Weights of a small mixture-of-experts language model, trained from scratch on English Wikipedia.
Training: a variant of Muon for the experts, 273M tokens, 4588 steps.
Below are experts of layer 9 (counted from 0) of a mixture-of-experts language model. Rows are named router (the router's row for the expert), gate (a neuron's input weights, with its number), up (a neuron's input weights, with its number), down (a neuron's output weights, with its number) and show model dimensions 160-319. Each number is 128 + 32 x the weight over its row's rms, rounded and kept within 0 to 255. Numbers have three digits each.
Before each expert's rows: "raises" lists some tokens whose logits its average output raises strongly, later layers aside; "mostly gets" lists some tokens that are sent to it at least half of the time. This comes from a sample of Wikipedia text that the model never trained on.

# expert 32
raises: "in ", "from ", "with ", "and ", "on ", "at "
mostly gets: "football ", "Award ", "television ", "election ", "Secretary ", "Association "
router:114165090126147158061077117164155152147119139140082175137153118160086125101122119152126129144128106092057100146130120106127176177102125156141157129140195121071185129112139209148079140124169111076093134162115116136165124130171171121158110127117124162127100153092130141169163136130069108133191131164082145121073170160117145125133074128141161131100097103124135114137174103127167142082137113105087160162093124133147117075188133186131135105186134116119155123075106129142162080115086144
gate1:167119122127141159180151164169154092129096151100163119132132128182108126140137104182117145147113167164127172110121152155143101097085083143190130162183200137111129087123194124157111156154127133115111183048092122113111126211116063105128126175109112116073088081102124160132180130162180141151134194115105133077126128171117157141124117154148136169123158145132106167147063153100152088089076145178140126121092134133073091126143148132131111126166114198161115124189076142154123117123051158
up1:100193133119131089154130184141100058123111148130213090113107149066193122128108122160133139158088167108124105157086096136067142171067111132151098176143107149255164118177134105115121142170130147082135156105085087153113138204107149094116120114139081129104176089142120099161132166212152170107073135109106184109127153136183155125183104150131142133139112144177171096097131087149103185136113136149156148118089136128123142102164134168155110147129129117159099068135213114070091080138128172
down1:064068106107108132110069127127113109079122172154155110075197198111091167208151136121115112098124127113122157164099102164109177119084184138116126196176108122101167103096116071164098159145151120127087113106131118082155141107120121206160103147158122138168157132128134087152204142130153151080064091130130172106162119128114141110165125139128134184151131091150099145098167093092116122163172145121085093156132112119110121178111136076104148125129128168144163093113085111053114141119088118

# expert 48
raises: "rang", "itt", "uk", "ors"
mostly gets: "La ", "L", "D", "Jr", "ا", "C"
router:121142140176148118175141067112097091069113119145146131098152100155148114106144123128120116135153134056121106165086180185172198158121178153192162193177117138165094107103163182124069071144162120138132185125137128047171168167082111111122134136176132101149150140135126159095103110126191186094099141152140152096120091122122072116102086180131078158102157152132095157127091166128100138103203144160144125096137176105189155138102115090198103109155155109108139080126116095155103082088121138
gate1:100115126173094133158157165176124202113119078106153075101134091135130131190063133187146129084060101143127083144130192107112121091166118095152192133092129142162133114167103123178127089113093158133061180107113150119094085122146142078157111177125124143111108115187135147138121125132079122119150133126155107134141143081143099079135107119152130140060134130158057134123128161106211106107162185193133173054084152105137178125134142147120155091109163128163140098145089143105122100098135096
up1:141111109128133102156116140155142155102153107121112117105087104125154121183077139177121153088072141112157068137114145120112138183157151087176226125071126141188196098171094169165128087174086154132105239109098094106062097124137178056141124166112157157115102127113164216125090145159131133137155121144117156157172145088175123099095125133138117123106124114151097130116067146155193155123135175141129156032097126091211174094100104143111156111135127145146125133118082124093126056093154130
down1:135142187175139100169127133118108133132148133162103159127094129172110130091145072082111087115135179098113127150134150097118081122165117094130101117142108130113133162139166152098146113130146064133129133170153181149136129112059163115104121150154150165143141112062088088153107094149172126184150171129104122109118119109156112207081190142136122098090080156157122144168073135162154107144196165161184103221181164130153100133120148127132113217120190094106128131178151160101092163132134130

# expert 46
raises: "as ", "ol", "ti", "ener", "ent", "ur"
mostly gets: "cin", "medalist", "such ", "associated ", "round", "divided "
router:180145146123116124076133102082129192117114094171142149145142146029117105132187163130095106087094084173121158107141108176181040121190103150110151158076134169106111131128101160158115156082165126046101130148093185099110165093148155136159137164092123131141104094143135181138126108175090186153142087207147125137146110126115148140126157103163133133095135168135071126107105149115132068174113142171082087164147098178113135115138101184070124087095073100106116122161130097137118158136149082
gate2:068075134150100149073140173110126163124138155102153096098140152141150101162111099116115063171115126180101161164119120193067091096151150102102125111100137134112124124171103079099155141122104184133080074172182130095199071060154141156148129167105111097135077111104140124131142087210139080146080136171117119139102108113133163149144113101132147061146183157100112072109155141169163103124144092199190158115125122113125172155124131116129152106112116117181116098155177119127097124152052158
up2:166182093095136104142144144128185114125096118104110111202105165125158135158074115131095136091199071125161131152102214150163146111150170118069118126104172137141124156104201216138080147127134081076150140081078117132143114120109135090134163053170109168090140137136071136110133120084123202122151144133138109126137107106158137092121106185109136120128143143110107179186222110110092155148108122111111143156138137151123081159123117115138171141181140123087109132170091134144138098092147143
down2:135122072115162153174183136140134144151129153097114135172106093132132162136172191115169144089139144156139153201145109097178109179171117124189108131092106141141159108138126128180143053107114179148119117133169144121090173130158163138099177103070114143150202092183093134114154108115113151140112142104127130138083132117137140191173085155115132072134117125152112152136143144113064125174151173088097078160121160148158137115147106136177084128181126055118090183120137190135142092174146093

# expert 2
raises: "(", "in ", "and ", "for ", "of ", "as "
mostly gets: "University ", "School ", "Army ", "College ", "City ", "Council "
router:113161098135172198061069105158113144097122131087111120121114144172127138122114099154093101139124148120040099171116105114134125156112122102117116119117202169069173132113165158103120069113157168128140113133119083173175111114133113113121101130125153168106094129120169106158199157150100131119102108147133156096125117115140138088124095127108114179109097126195135156148157106110106103119169126113092144104126103114087143087130127123086159143153152092177107137131074144140138175136160149
gate2:078116129195116120106089118140076146141083115156203111157195167150097108124123120093161176164067084167149113116121106124073127118149135064156161076121119138125096145138170131208191092122153098160054189208164133174170091142175090119108147106167091121142113159088114106087130099203119103115107179113109212160131094127156168134134114151130114103146063105185102106097143103070135159072131171110143121065114135110171171130104142145124129144156131103120088102143158150088126094129111167
up2:049172133092072162075125162120078117122092097137175178170097135089089106114135104101169185109057116123205065135139082116029133102125134124115143060137146119087156119121110151142205123113127111168070184144119141169169116126204120141170161127154158155129130140187043109077153134136071076158072132132086170138153129128132128149126093111168091171069086128129095074057127096079110120118137145144113177091111133142101150136141111134127117131143137143186107134126123133099148101106115167
down2:142139105135137098128130069098144161136139118103151125101178073161106085105094099151106081202102063076193070111092144192135125165131108146091122121127120160142108088133100115102188121081114141152149081154161104161079120098144149187135120161135115108113141153196142126161102126110132103183092174116125129181085160179098140149118098120119132151112109118147128146109130041086117148169111066134196092131129156104180103138115095146083128092106086123203164073133201144199173093124116091

# expert 21
raises: "the ", "a ", "with ", "as ", "while ", "some "
mostly gets: "among ", "including ", "where ", "although ", "if ", "along "
router:160105125082122117141122113105168148099166135125080118147139109173098058134097113142127119180142165109106162072165121124190125146180111144105096076154159116142064082140087106193172124104100154075129091134114176142112164144109096115104091132130100113178113100132172142134076127079074157185126081104188138133111116088097129147126138114111121127103098096086131155109126151141119178099120136164176098110121178150081116187093180096189127102077059140134195081151133119084123097184115161
gate1:159200183084130156135135104135134148151093123124108093147170082117061125126113135212116104121158105155139114106061121159136122185119122079097121103164127116137096063106123160139168112098139109116098110089119124155132196077092153131116193153118092116128122155083095065161110144139105180122155095119160079135127136058130119127064162147136106140114120171174088132088174077123125144120118118136123115121087183106096125138163151131109159109094093122130104100119166116125156147098166127
up1:102110176092138149093131146112124131162131120119133078107114169133125095139191123106194113101136127146132137082112121167193107131084122113095129048085160127147147098172130167136142148083125171139103040152188197116143141148124193146154122148086095142133132091176118060030102148143140112115034141095140071140145121084149126077121160158159094123110135150142071167100160120124155127142098132101166103132128162130163118096162055153151120142113181113155144154193145117124105206132178109
down1:117162194117107098096127130174143137140097156123121200142070142119147181130135129098158124132148080140135133143135161133108082097133089140165098217129123102116100128099093108186123135096176123125074072141162156098088117144118126176127075102127181104105194098117133143083094110148131114125158129124112134112123135152134145090107177134138174132128181161093144126141161123115142073149099149180189141116089081055095110156107115171168128192132133172131126113158083140140115143171074109

# expert 7
raises: "ad ", "-", ": ", "ed", ", ", "ad"
mostly gets: "ie", "ge", "States", "ence", "company", "city"
router:166073113125161180154112134088126102195116142149121145163069162096179169141153113123108107117134121174132133189070105128102128043138116156122194180082125129117136160158161173131139181134156125110155101124144161128110165151158132150122170176200074154175106136105101058124102119144135181189114134179165161137184063140114166127116113149140101163117191117116106097146139149088166071158165115172141152132120122153111118138150158114069095152094156087071123154161120121099179159138153196
gate1:129130125191124160089124171083160147134065113088123087155090121131130091083103129103112140138091129168212109121088123141117157116059069107197142100133097135074143115166122125065131133100098168134107125185145118107134132118051155152088173091145043079160171120079158124138104000123110080168136158160153075108139149116122183118106123162107118119098129112098183112105107132095109151131118114136110126103164093163095099172186138181107117162124169144159158191111116122107157122157152104
up1:172115093151137089138067115128169131184054099148154082084100132122087136096163089128114111126131138133169132085109155172146097120143141080146112127132188128062091120234117133128136184078115100155158092127093161115122186135053183136108117082143108103155137123165159115152118096153096129120076091131166131120146106158084169102124111070094126116025134112106158155124094164155068146112135156206085103116150148119104146133156102159131127159114161118157125178105101126128115118151082109
down1:114093121161054103102132131115137132101101150105165141190133100068087125137110163095156108124125195051093124126132121125096130128175098108090147106147154134140148132105094151124108210181161146131115136138116101104117107126124176179129118071066156089159108147148107160151164130160145043139114165142158155145160133117146146109084152122126107146145147115118147123091193146138145127096139166106186126081179153144108142121127116164144164189113133155125108149146163249124107088137066094

# expert 38
raises: "the ", "its ", "all ", "a ", "his ", "their "
mostly gets: "By ", "by ", "without ", "against ", "comm", "using "
router:129061171034160098105183136106122118194152125143135096145115078149145118132202142085167140129092159087200145155066163153117155139189143141132111123128134165178106067104108179168109132064059110162144110134137179138088109079190202173074076130129128130106155116148175084129117146148143100092105161137104103147170133071082113154143139102088143137117122078080122110130157106132135180191134098095151134117102146133140073161100123122111117117159108156108120093152137076093086133127075142
gate1:105111128137123119084092143144110125130128156129101159210109169136150104101108131198105108114120137167155085176121079147118126083135129105096098017130173150121181086123078095086198162143093133123128170176133098139119127176128095112145101136123092101114095147169111104155124123139147131146137097130117082143092099140161127157156129164139114106091103132117189148193133121145150124130150114171123128075118108107119138187131127124159069147108149091145113070125159136104120078120140152
up1:169117122158129118135105159096168070077092077137192153162136148103164077123154048065195071160090173207183105128153136169126128151124123114125168201130125128084116130140184113145178142128108092158099104052150157124094125088092133109097115130073147101130095117229146115141134097091130144140112100126136096154160142122133143136128096101117153088172151121129126124073182144151054126130111164144105124098115150137088116119090130126155146119152076207134074110117091166121106087130147084
down1:121130192146123166065104163137168131119096169161106146117145105126148142092131101112110129143175152142124079122140125115097163213070084176130127117176117149125160113140148140116134132130202138090134170091113124106131101105120181082117139126069130136099160115120153199056114134114079144106108114097102051141098154143099105042156139138196120110092140158154169053080141192128198143146170097120125121088192142101099103163179107131129070089143128114147093140152106115134160111122098036

# expert 10
raises: "ou", "ons ", "ons", "ene "
mostly gets: "Th", "Sh", "St", "N", "it", "As"
router:135134155101145125164138134121130167114161074129172147163128170110127137131139173153068154147068066096112198130114084098101109123190177157110138167127124101142198146116181162138158143148131181098142078117117092061123140125087106112123141111130167093152105126103129119057131158155145162138172135093082079054096151132092114179079141139145099160161168126154108163143120055105149145102125076090130109166180117117193115113101148086132120114126118137108122116146076119166140097066100105
gate0:114118127157175140101157084147154117138090141108165100182194135083149158125169147108119066138077122107144113094081157116157171181123094155062147153101050119129101157140181140125118096082072201150086148097096082082177100127078104163074121079142124149156141116124154118143103079136141176141150150110178153132111130104128162137106166169076089126157098108094182181183134147079113155120131149151072057055155103158135123127161151117106156146102159083111143148140090059112104079192137088
up0:147104094138092136052114106184185129104058128161103163139172158124053120189102099154166108145156139102143159108117136182138136194082142115093155165093135133139095148125172162119084000103106108070047149102135075063105142120074141194148146092172159128124117099111118149126138133141153186064133119125113118125124131122170109125076132103114126140196137145124122145106145152101111135169064156168112085095142134123168153131148127137094080144054109120087102172089172106109075059164128183
down0:113092119219136109130126141144102147122142188158145157176125149136104142124152126112186096150127165132136111167086130118147195093148112095143125148140119137130157159130110148142177153154104160111158114146127071116071158171123159119047151170110138118173199032137195123080119129111194135134166140176115144160107154173130156137115125144086158141173134085136170069132155104204117130114115134101146124149158068132171101134128178089124119154116185138152099104185140081121157142117150142

# expert 51
raises: ", ", "-", "; ", ". ", "s ", "\n"
mostly gets: "School", "States", "life", "year", "century", "University"
router:151095082152129222088168097137143131149150135144163140137144109094135181113173097121136144119112041115093192163137129129024110146091096154085186089079121220102170149130126111095119147126168084141093116109139153088124129134155141097133186155138164099130122078060153139059197156143136117171159149136160145102090133136100119179140131148141168113128126120169144081143105114144160132137104159145167156165166155161140224127128146115173117168124051097086115108174083155129129123186113111
gate0:110141058152083093067073161117096096070146137135154111182194143173081129145141133156096157123121168082146143201060064129143176102105171095105121148111169124154149145168106146143117045173047147111173136118085150167166178157137120141111147141114065127126114083057086175170056122120172129115118170127085164094161111124108129101128100163122116107091103117113134124102091117146121185109136132096180133142102145191154183036136121133127171163132150081151162152152176125153094149136098103
up0:165115127114129195169134141140144177201122169114119099129069137083108135071069118114138132146127086084149113126136121112096128144102090182142135094157111124105117065074133141148141155100149118212065140138139159091115095139155165136153160151145147150156141194189129135142145181152056152203147145128103105100070106139105082138088105094144130169071123100142141132177164167105107113178118151104153117107113122100118114118136100127147093098091085128128110118127094177079156125053167126
down0:154184125109124129085084113135082129086083108107157110115162097075094120106179144159102108084168195130126151109134134130164120141094095100113187156140074149179089152116136093153198104124121151142130116108108100083120117061098070160186137094036147155113140061146138128153163117144102161152159128084137119121077180137165115119148149130075132133067139105187062169130122129164100131118172116115117107107135153158107125105143124141133150100161107068125109137122180114140141157061136099

# expert 59
raises: "the ", "a ", "an ", "their ", "its ", "one "
mostly gets: "became ", "As ", "make ", "become ", "joined ", "gave "
router:150145152116095110118129122125106143135095174135168164126130129119121063086113094144180094135144103176125141064171142087159183102150127145077088126128127137090174085066145091133126131122115136132150171108124188145101071154133091089112137176095156082113149130090159097168137091143092099160133152117098113105112122074097090098111147171138140119144146151093130105174131103181116110105102146153110154143194125119075124131063105163153212151098104190072116088117138070145144069116087184
gate2:107099108179113141149191173150142142145146095108163187159121162135136088113181140184096114133095152165226127126147167125077135164113072142169108142176180129144124128145126110117120105114149127108104118187091088103090121163157094144175136165148135119124093124102170068190157140169119156120098125147134146105105147092153119068154115087159134121194171114089110127157077095124090181150135117124190122148137091173122172123097146130155130148124161119162068188105157178145125196178148117
up2:142180140097149112098076107099110105114100206134079105097119078120147199156088112095162127127172123097017112121138083133180120114111195099105130102096069135118148111133132146109151121144127122126129134071176170139180121097105143135044138092106122128125150119149102194090125137095136097133163118109126107127142118164125110189106115163103153140066056143141160142088160166137176076122123167136074161123083150093144102127127104117099122093132105113089152076139106076097130100080101123
down2:161104188152136172098191121156095111085055100127106179113170148149144137161130121112140090127117121111165151141117088145183109139172125094087175166137101168121092109178099121103129109140143070138161098119166096130095136081131147079155172115228083148110108097156134131141156144156166150210160119154117174144101175089149116076125157120091138168075164163114175172122118156125102150214199092162104158115117110164155151153190190123086119160126106125136148107144088130103139069124134117

# expert 5
raises: ", ", ". ", "; ", "\n", "\n\n", "."
mostly gets: "No", "tion", "ation", "no", "ence", "tions"
router:121095154145134143128156130087143188118106158101166108160115153136136115175129139092100061099104051202172107108081169151081118108149165144120172169152141177108137151137144177099150167141141177116074109083107135126104099121157197130130167143168045129147137105159122117090110121152121119126173129137120120174098105133176088105146146103133190126170193152098140143127195056149116122175106086169205191138112102126126122129112140120097104075115133110069136131080171118092141146152146100
gate2:107129106077075166175081114130126160202136106080153114118143148050148103159188163113096114123096118080141148162100077049107111098132124146071132081119157130078097197100151168105169100092092126134101125162026115118113092185146088060080108154182115113063076179149099119077147114155111117147157123097094149133151183120104179157100130061110182170158163160192106183171210168175154089129143150165100112109157100102132119128071100128126154055081099131155097128100143114061168121169092160
up2:184135134132169156137075098104131127093099121104111085171113139082087121110158102172168117164136168135095107114085151116074148084104123135131074110125111137145156165108107095147187058203166126178162126101163164108081119083146158171069133102113123114122142142085097084169123084092165112092121150116122145097176124201110078094122137059159164164096173139158125123107108157230073120142100092106166130075114141119136206126070172152112123078170160166127068147085129123148077153145134136
down2:183118145095175119166078170103125197160123151084109117119112136134101130153187141109152086160177172078118169173111138174144095192174113153113119111092140141113173140121173147156046136168104166159077193132126096116115119121116144175122098126088119153138114149142156112138148083112137152136124068126147073136165098161150154105102081108121121151181117108115113120092147075132157100133148121174111118163145113081122209141107110133068128167117107144147080108154175193161106095184142153

# expert 52
raises: "-", ", ", "; ", " ", "and ", ". "
mostly gets: "°", "″", "′", "_{", "Coordinates", "CA"
router:139117089148121145122130185102113105149148137123155089166145132109135140079104141105144101125074180087132063139047095115177179056114112133136150156131085116131102158149168132161176133149109157111152111199151085156058142126118129176135147114166103169141131108182124097156117114117106136080138104138152078124079106089121099098181068051084111154127098158158151120143086135139105110111175168126122101052166144134081120104116146139075122113113197099091147128156136130145096158210098153
gate1:133106069092082142103102127159124127147120144165168131152143125164118168146082130082104097126112126108167116078108174157090173122100110145115126059156099131178164130108102112133102098127143093110102098105114149146199065113072122074123083103187118142150117097142151110092101034107148120123067121179152142117117047090109176095109150084152173123113146119166093152107126108143092124122227139153119147179153112132111128144113092141155107055092101067154100147101112132098113187159152115
up1:165161111083107129162153154135111207102139140148148099074112112171126144092099052108117164153158143078092112150101171199136066141127138116168116143182106140126117124086113192103100148100136103156140167155109113089160144061077132190098137145142096147134095092155131137143122163160114139130137110105122077147147173128131104100123097111158137144144128097179120093058126111108162107174121050051141161121172146153147113166136169136123170086151136106135112119104151126122132083175171131
down1:122090091109091135083161131129138154112120130151164124124111141145074122171116116139105131094113134123084138161106132128167180115155087041162132079128184112103100126100187117146095147096153099164076134136147121147158146094183073162120074149147159101121126136125072155157100173200177153150147132203114107112096166121113163090124146113044060113202150091102164178153143190134149109107131141126118103137120167127163174157100077092133103175143130098150154152099094118138145165097140154

# expert 34
raises: "have ", "work ", "travel ", "his "
mostly gets: "would ", "under ", "joined ", "must ", "Succeeded ", "replaced "
router:133149169101116141157154180105107147168138136151121142133090110092141113095167128061150148186180158084159088121119118151130151128175085141085098094095116139173096093177083104112089109151094118164167101085141099175176074125156097132114101120184100159181069168098096103173127119079174152142140119127136094153141098139174167101088122116130115102109142071125072129110132103102097121169114114161163078182158149086147078164118101074137151110130184095099119073179095107134104094118114113
gate1:113119140094112115150179147147099118143157118175087046113139152134125163147135066131086125133195132122110141114084150194137096098054193126135163150096126148154162088174125118113157153101127150136103160152181087104148077149118177136145185108127152147134176087089069132132154175129080156187088092157130128158146193167152116078136118147078124112154133126136112132183188106119121168158150132148139150159063161154089065149156105149102102167199171132148108087115141140120100168100125140
up1:200091169114112149155185091125129181187158118092113153071153161104158107116155135118084129123150080162125127143121145164088087145100192130113147186152093131128137077130117105107166157158090160141070125119119140133158113175111158130138142111140097160117101106104068125149078105176084092137075158098116135134141177119070137112089137188128147115102150123150120077086210133153053177131159106201111091136098117115168097127100106097120126131186099155175166133083149160087126115147145101
down1:119147103094113149095101067094122127118159106194151079122115115129103112169106105186161165096124098121047063101144109088152144122116125111107160138115085123159138165155183150147080173147185162155143108160088150165149125130113098084118155149141118207128155143118154138108140145084088132103088102095144102102089122106105099119219112155147108110115101115193114105110109076147116105160122127124112080067141148163057150084167138093138149179117112136139148071128165115118156082167131097

# expert 33
raises: "the ", "att", "hand", "under"
mostly gets: "until ", "since ", "During ", "early ", "before ", "In "
router:096128103153099111156174150121119153194166102134089184174087127158179186093161184113145140142083116078157130121113090164165144139113095163099073129092145152186145147153141113136151080090124101126157110166125095131113155128117070182110166064136099164101155176137104122109061203129197122117148130107166108134199120120122173157168114171122130094140173157120120169061101125113099150104052129172130147084151106132130147054101107144116072137111088169093128140139100139036029125165133170
gate2:051100144108078139171141085134121112147111135106121094125165118132166115164116113144142148135149118133182136105141128159128202144141129101085115134176148135132201147238159194137140095108076169130095049158075085143108117065162114206160128138159117168139106179115155167145100165113053147117066125127093172135072159189143148132129160134144119093125144151128111116082096142193159119210108156171138102094133124133129085080098108177112126084162088178087178150095117162122037141123119032
up2:174149132165168150105164120088114151106128135127191078143165128146175110051129108201166111100156097112085168089067079145127150129129084133153133109125122141083156163165136115136152143119133120159178135113103112133091153134107126114167151044098111147090126104121134074176136134035155117138177162168125125129158081148133088094161137110133163159122105186157197125150141078118114099120147134111176091152136074102131131106121102118153163181101130095190109120178105152168129113110119176
down2:160162157134149152130151140150112136169117102145135104127108157112152161123092188066108175120123198123155166154132130165091112112162126121116141087176110141122148099128086186134163119152105128142186118131158085148141188151104085185087146155096135163154146081144191111113167130136075079105161134149006064136172189140129143090116039118099133115151125119136118163131150077162132168122174078141090078083148065144135165169129121128132181113069161135134121149155145138152154184147089142

# expert 53
raises: "of ", "with ", "in ", "on ", "from ", "along "
mostly gets: "public ", "health ", "language ", "water ", "community ", "medical "
router:176146088084139113070073093154164149154075168125130176128121118121091131119148116161105125133094160146056142132145144106130146174112114166189117136138121137072177102170079133100115159192163080133138113191085165162165134112184135102168071130112139100130125138151157095122128161141088116127089131152084064107140140171111132114108090142097093194106096143121137118162156081135166073152087102067109103115052106117145101149120114222086057101150158147186121123112147107144096139109104105
gate0:131145099107121110139151138126100145104097178148121183084072106124136087088127159157151152180100110164167159062104141122121085098134137153105094048122124128136109112136132112109204126123123175153139085147173150163113134116157085137127100165107074129124120125146128105084102177095113156117099157114156139163157062120183133121136149172117130109068143078126175154178112139156179119090115131090184190121144098128161148187135102103164171139155109113053120168109121104130104076124108236
up0:172084170137127131174131121128151212172138041159175078153126089070133179113147119083072157089139144091108116122174081129152127132110134120149152152151091131137176136116123151113145195087110065186120098184114124099144082120121158187085135043156155111150153173111070085111062095126116121169126094101127110093106156108064112140073104080112128129143195192160143104081117160073081171162100124133114122093084206162147097133100161113095113124061174132117152065108099150076107131142131096
down0:099129122110149087144092131143100154130117090045071144067076123188095162133148162115123192133110126112125123085196133132119134137141151097114177098131125145166101135154067083128207152096081112192101131115124114112100127110080135090107158104124125115089087079156173127071113092069150182184096149086187174113124057142118105113097115153076173168151137171132125153097184138136074178143096147132133127154114098159131115125183135156108192171191116142092068169166107085079136131180105142

# expert 58
raises: "with ", "(", "and ", "202", "bl", "fr"
mostly gets: "born ", "187", "183", "185", "177", "192"
router:110098080127191150147151068111156124122153072139109108165164133143126155191186185174092132114172194106181121120172078133147133172087101162146172166054133111104101126146165107120112168082095108108194184089073115083059127169170137134147118090100102138155193095130116161116100153154124175091163148108169126161141153076114104152154134082132101108177150176131114134109124187096080186102127116153160174090138107109099121146157151134134152162134112074126111138117115139115065153164163143
gate0:094137134107149153068153197179179130112135086120150118106128162124054109131105166129138099131167078098186150169120106118152089155144134144167076156168178140123142103117135082150151169073131196192154116123166084126135145119137120115154088164106099199194093085130133134102116081133134146091152130108127144209100161146154147138156115102095154130166101106156165139137171113115103108071096114138127128121118100132137147160108111124148206067084114069169124070136175153103147138171170126
up0:176132194105091095162112137086132114079082134117090178053152139119108102123105146094150106141168118143130107185133128074180119139105171105188147148148112119143149152186116096126152142105055121169168111136127101088073125139123144176177114094083129188148140089156122178135098112197131208136119170104094149167167123129134164170088107128135116136097083103202122087121163121132149083070136075081115150111127159125177125168072104120158090133056125134193142103125135178156135127151154090
down0:108064178105132129146176165134073141140113135140147123090136091129138097118067128133150185181113158157114158174123146187180158182171173135184111174087194113128155132119109044184147113096095151116173088134136094109076094111136107164067146116159159089187102123151114105124134136109133105135124085108142123138143152163114129169161106165102153148112116132112174161205107182110088156170102127125152152117087091131126105087099098158163140072127097135104133186098120107140137120148061153

# expert 37
raises: "ain ", "reg", "ond "
mostly gets: "F", "B", "National ", "P", "inter", "Inter"
router:159144118213188140109140164129158125156125121151154143120079121147164120088175176142089085088110160120161184115106124090092144191127096139190110122159159141102146156103146206148093092119136113110149095140154131141110106106154149184070123123163162125150150167107144178089114124129117099094161163141132094086179177157170091182111104112123143131108137150142153141129141075157079151133135119141131091074167195081105127069114151105184061143166141121119154091205107119157071156087100132
gate1:072122078117116127119101093162161160106091119124103128135132125077116122151121102122109169134102130135096139101087115155113206090079111130092072163128183138135102094124120112117158097017181164154172117187129144093137066147085139148100150164161173158201122141056173111158115159120096159103116138176162157169175136142135129098176124148117123123164140100160159092120072083187100138100165093153110130113134112132101081189100147102147143106178147186068115158111105106141179156073127153
up1:059125062111102152148150077155151160075088149147119137150126073041123153143115104120137138127095098131127137109116128128138160093045163127128089080139189118127123148155103161083114085070145145174171132175112144106114099120082145156124134121104189167177133130041170155134132183148155164094108132112175174144131130121124106076130129123099140139167136093113128073146103110200128111083145091103131147121148093125119072156122167144148126116152152143087102119085105117144168105106155150
down1:145083117083100122140146143128116160143150103125160142101161124113148066158107148123111134161140123093145142142137146098153138129179153093087102084099150131079095133146075175120085166120084152119086119189045063113094163140166122181114128147134108128159127103113182219159122102147153122165133171107139150163090194173141171131155155111098083201165141124130125147142077148134090120112107127106103090129131177156118099121111132120102140196125131099114091144121177096141172112124103159

# expert 61
raises: "of ", "the ", "by ", "to ", "in ", "from "
mostly gets: "announced ", "said ", "moved ", "support ", "returned ", "due "
router:095112112111128169112062104103174138127108121125085125161126116121088087113162092113102087120065174167101070113144128134088102116163096143089090092133115167126161134148121090142191133124169161150171102084105169149126142174169074130187119172072090141107173108193079113160135115117084095088071094151089114090124183121093157122136103165110179125113112149142140154148167135121164105092079121119074120143068061111112116108089117231167107090113147129171151171138138138121126077141088115
gate1:106103124044146131137162124125156135192093152188114160131118168135204138100125199084162113112141083115111167102103173066121181129089154143136111131146118116118155148106117124173120127120117100119117154096128138108084157094200064146105171144160138171153077125105154070125149159104167106108151169104153063110127147157117148107121082196138161145137082142154107140161100128099119128069105155178067137127109140115139154217095118139136140085182089136079117079159126104203118171152093140
up1:140090121144146137106105147085126120151126129078145112111166147148186117112158193141080109182152130114122234118113149103108164135123153116116162173139160102091077168091133106129157091157100148133163146106121185114127153138134127146068135101137102110073126123139123040122118061125101161171126083045123093098101135125125146063091111199106138143036140140151150103069107120151108181153131102170118164128120109177163151084125059149074127167133087126105146090136132138090027149154109131
down1:151116149147142198158119111067094094038119101055129165141058118135165151137145171097130110091107138073136133092110150151135131096040195188137141110144181114139120126103139151106136069133164129150053175178149091162119140108156125156120110161145115066085088159136162120169136138134153161105133100127152067092127096109132109142155159114119137157114157139144115158137120138083130118089118110086125115103122124139129136073134164142137138131109185108118122144129077109095125124120175067

# expert 17
raises: "the ", "a ", "all ", "both "
mostly gets: "In ", "during ", "At ", "For ", "From ", "in "
router:196105178132084139157184152116070121137152110125140087128104095158144153143161145128210187138171058105125134159116102124181162085152096101137088103169136147175092128155117167125085134119107146129164156146127127104075099146148121110109137150122144213115131097173173126100157188178140154114168154117102107100137143104130092112141083147109158134176143086100119058105149175194164134145117119151084151104111107094177157120109117098120146173159207164084140094162126102113096103131094172
gate1:123152101089089153159062155168126132127153102166121104130159162131092147145168084165173114108141138171146084130123188108141139110178175111109092170153158159157121169059131112117133042114134108176105132075150173109076129125089114137124140088110060142063139151130166130136103069134131130123140119152094121119181148131120135138158157075069223153104135186112145087117088134115195118115179166113081104157019125088150157117125096135145165066115116159139113137132137134098106139087146060
up1:051142156145139163095149104187091139095151177090180139136060116118155134169130152148094118154079123124123151110145119117147099107109077135192135090143119107033129111114142102153160155160137229094125104170139096115136109137145131141075179145132168126147116115163125116131144165145139089129097102104129138094121160113128114088091148230129095152140080073178144135162109122110099126192085135185183147118181116120117126158133124117134111184124121121086150122098141144126145137122102188
down1:094130114095185148161122146107169125081095156132081131089169113094161136117131132134121117130102122107109150115079061117180105135095082113189121134099141110073072180097160075129107102151170105117101130172110094103125118139141143139130127126097166165144122109095173189142151121171099130113105100132208191176114137136194133175159172177074122162114131147146135147083124110146133175110186108129174146147119195110137197083076140137115118143130119140119073087093133172115139116161122147